config.toml
moe_layers = [0, 1, 2, 3, 4, 5, 6, 7, 8, 9, 10, 11, 12]
routed_scale = 1.0
norm = "rmsnorm"
learning_rate = 0.00187
max_steps = 7932
Below are experts of layer 9 (counted from 0) of a mixture-of-experts language model. Rows are named router (the router's row for the expert) and show model dimensions 240-279. Each number is 128 + 24 x the weight over its row's rms, rounded and kept within 0 to 255. Numbers have three digits each.
After each expert's rows: "mostly gets" lists some tokens that are sent to it at least half of the time. This comes from a sample of Wikipedia text that the model never trained on.

# expert 26
router:102143123123094129157103114092115138116149114089152134114139108093143132126133091114146135127144158099117115109147138151
mostly gets: " att", " ear", " kn", " dec", " app", " cr"

# expert 22
router:129123115139120134168086140151126128136121129094151110112131102093131155141161142119139138128170075137106097101124140161
mostly gets: " JPL", " MPC", " cr", "|---|---", "omin", " ·"

# expert 8
router:107109117120121122154094099137141125167144071107160121100115120102106157171127084159137109130114091169117114128161126153
mostly gets: " remain", " tour", "°N", " bec", " feat"

# expert 47
router:083141114116168165151043141122134129119115097122136126124102128131110138117138128162144129142173113150128099138115148144
mostly gets: " born", "born", " sing"

# expert 44
router:112126139143106142106090144127125131140126116144141165110123078108145152140114138105132116141145096160113115132129149154
mostly gets: " Richard", "ician", " Michael"

# expert 16
router:088128164143159142166083133107182121143120122125147131113139117128091128143174102116117149143147138099108142086111144125
mostly gets: " \"", " '", "(", "..", "{", " ["

# expert 27
router:161151146131124133115174118127087129112103151134102115151160161140169133099108149135121126099081144111137152150107157089
mostly gets: " −", "–", "2", "ü", "1", " marri"

# expert 3
router:108125172159135143115122098146160126127134082102149129063108098115093132127130122135153093145154106132112108112112124107
mostly gets: " Minist", " government", " won"

# expert 17
router:109136107114121147107094136135155130152162141107153140120137119085116131142117133151153148123184115166114119124132116159
mostly gets: " km", " Grand", " Mount", " No", " —;", " located"

# expert 39
router:102147131137162115140071104130129107130125116152147130073119154089125124149128101108145152178134137140115089120135123111
mostly gets: " and", " but", " including", " while", "',", " being"

# expert 11
router:097119124112151103138059129135158147121124109124142143067133123108112148104116135154127171135160078128100077135093125123
mostly gets: " him", " Charles", " King", "ald", " George", "ha"

# expert 31
router:114147131132147138110076110126174132127150116106165102120099146097130146105155084136127094147165135149118090128147097132
mostly gets: " published", " late", " current", " same", " German", " these"

# expert 18
router:099104129149139130103103132153152120105141089117127140116144120166113111142129109123150113112152110151102110126074083157
mostly gets: " Mc", " Ste", " Sch", " Mor"

# expert 33
router:112140122129096161138102117147139120142117086090129106118139137107147134143132101164136125128126145149108083112142139151
mostly gets: " Road", " County", " Cup"

# expert 21
router:098131116105124113146093124145111136186138102138150114084138131096121106121106099124142123135125104142092101109111138167
mostly gets: " different", "ilar", " small", " constru", " allow", " such"

# expert 29
router:104129109139114139081062128149118143131136102115163127058142089128125122114140130135128132105159131134103114121112103165
mostly gets: " son", " General", " former", "',", " against", " Jos"

# expert 35
router:135113096114144131138099151134159172123144126095150086145098052119141148136136124105155147123124098136116090113114116141
mostly gets: " histor", " art", " crit", " stud", " pop", " rel"

# expert 7
router:111136129134099151128068141121110094125141095117161151118119117136131144162135135120088109098173108133104095116147135149
mostly gets: "|", " MPC", " JPL", " List", " %", " Date"

# expert 37
router:115120136111164160145098133132142140152145123138125131106106120098143132144147140122120127107129113135097114121144105144
mostly gets: " small", " large", " these", " This", " different", " this"

# expert 36
router:103142098102120182140115143145150136103143115090132107140124091121139123120140092123092118153158111143115104136120117141
mostly gets: " JPL", " Conserv", " Born", "stit", " published", " Act"

# expert 19
router:098136123113119116122088143124167118152140114138123125109121090093107134143141137129110122142113118131112100119133152141
mostly gets: "ography", "view", " Award", " program", " area", " position"

# expert 46
router:138103116133141100132158135106141121124138159151113155151106137153090112136132138123122111164158156106173161136154098136
mostly gets: " −", "1", "9", "4", "5", "lege"

# expert 40
router:117113125098139158148087134130133100176116083106142106101111103114117122150156132160112147161136123135101111096147133120
mostly gets: " information", "ography", "istory", "==\n\n", " sold", " water"

# expert 45
router:102123107110160138151126138121132132155134114110156143119145105101116146145138078119158132126123120124142116139118140142
mostly gets: " del", " includ", " Bra", " Cons", " En", " Tra"

# expert 12
router:111139121129115118143096112124143129096142111141135133079120106119112144093133120126152160104175101122105054126121150158
mostly gets: "son", " George", " James", " David", "ton", "ford"

# expert 32
router:126121127139124140117091119164109127146138118112130145127114107112122102141136134146134155146145111131098083118118144156
mostly gets: "ivid", "icip", " educ", " addition", "duct", "forman"

# expert 38
router:139128131106126135110098107119155123129120099137122128081131097135135107106107134110142120151140131160106071118116117122
mostly gets: "ton", "berg", "ville", "son", "ford", "wood"

# expert 15
router:114110109130096141100098136161134131128138114137180159132139099140140152172133129116101124124156101167115079106138139151
mostly gets: " Spec", "|\n", "andidate", " Gen", "á"

# expert 4
router:142119099122144151108107123095149139139144137113138119130104109111120125163111123123124114101161086142127115149136138155
mostly gets: " histor", " Ac", " Af", " Soc", "chn", " mon"

# expert 28
router:123125109082105145116079110131148126096117100097124121065137119070154123153127092146116165139164125150105087093113130138
mostly gets: "ociation", " Award", "eries"

# expert 34
router:076148127123108131136079124127141129149088098150116149142125109097136122159136159100138135139124091118127125131137118147
mostly gets: "pl", "app", "vers", "conom", " ft", "erv"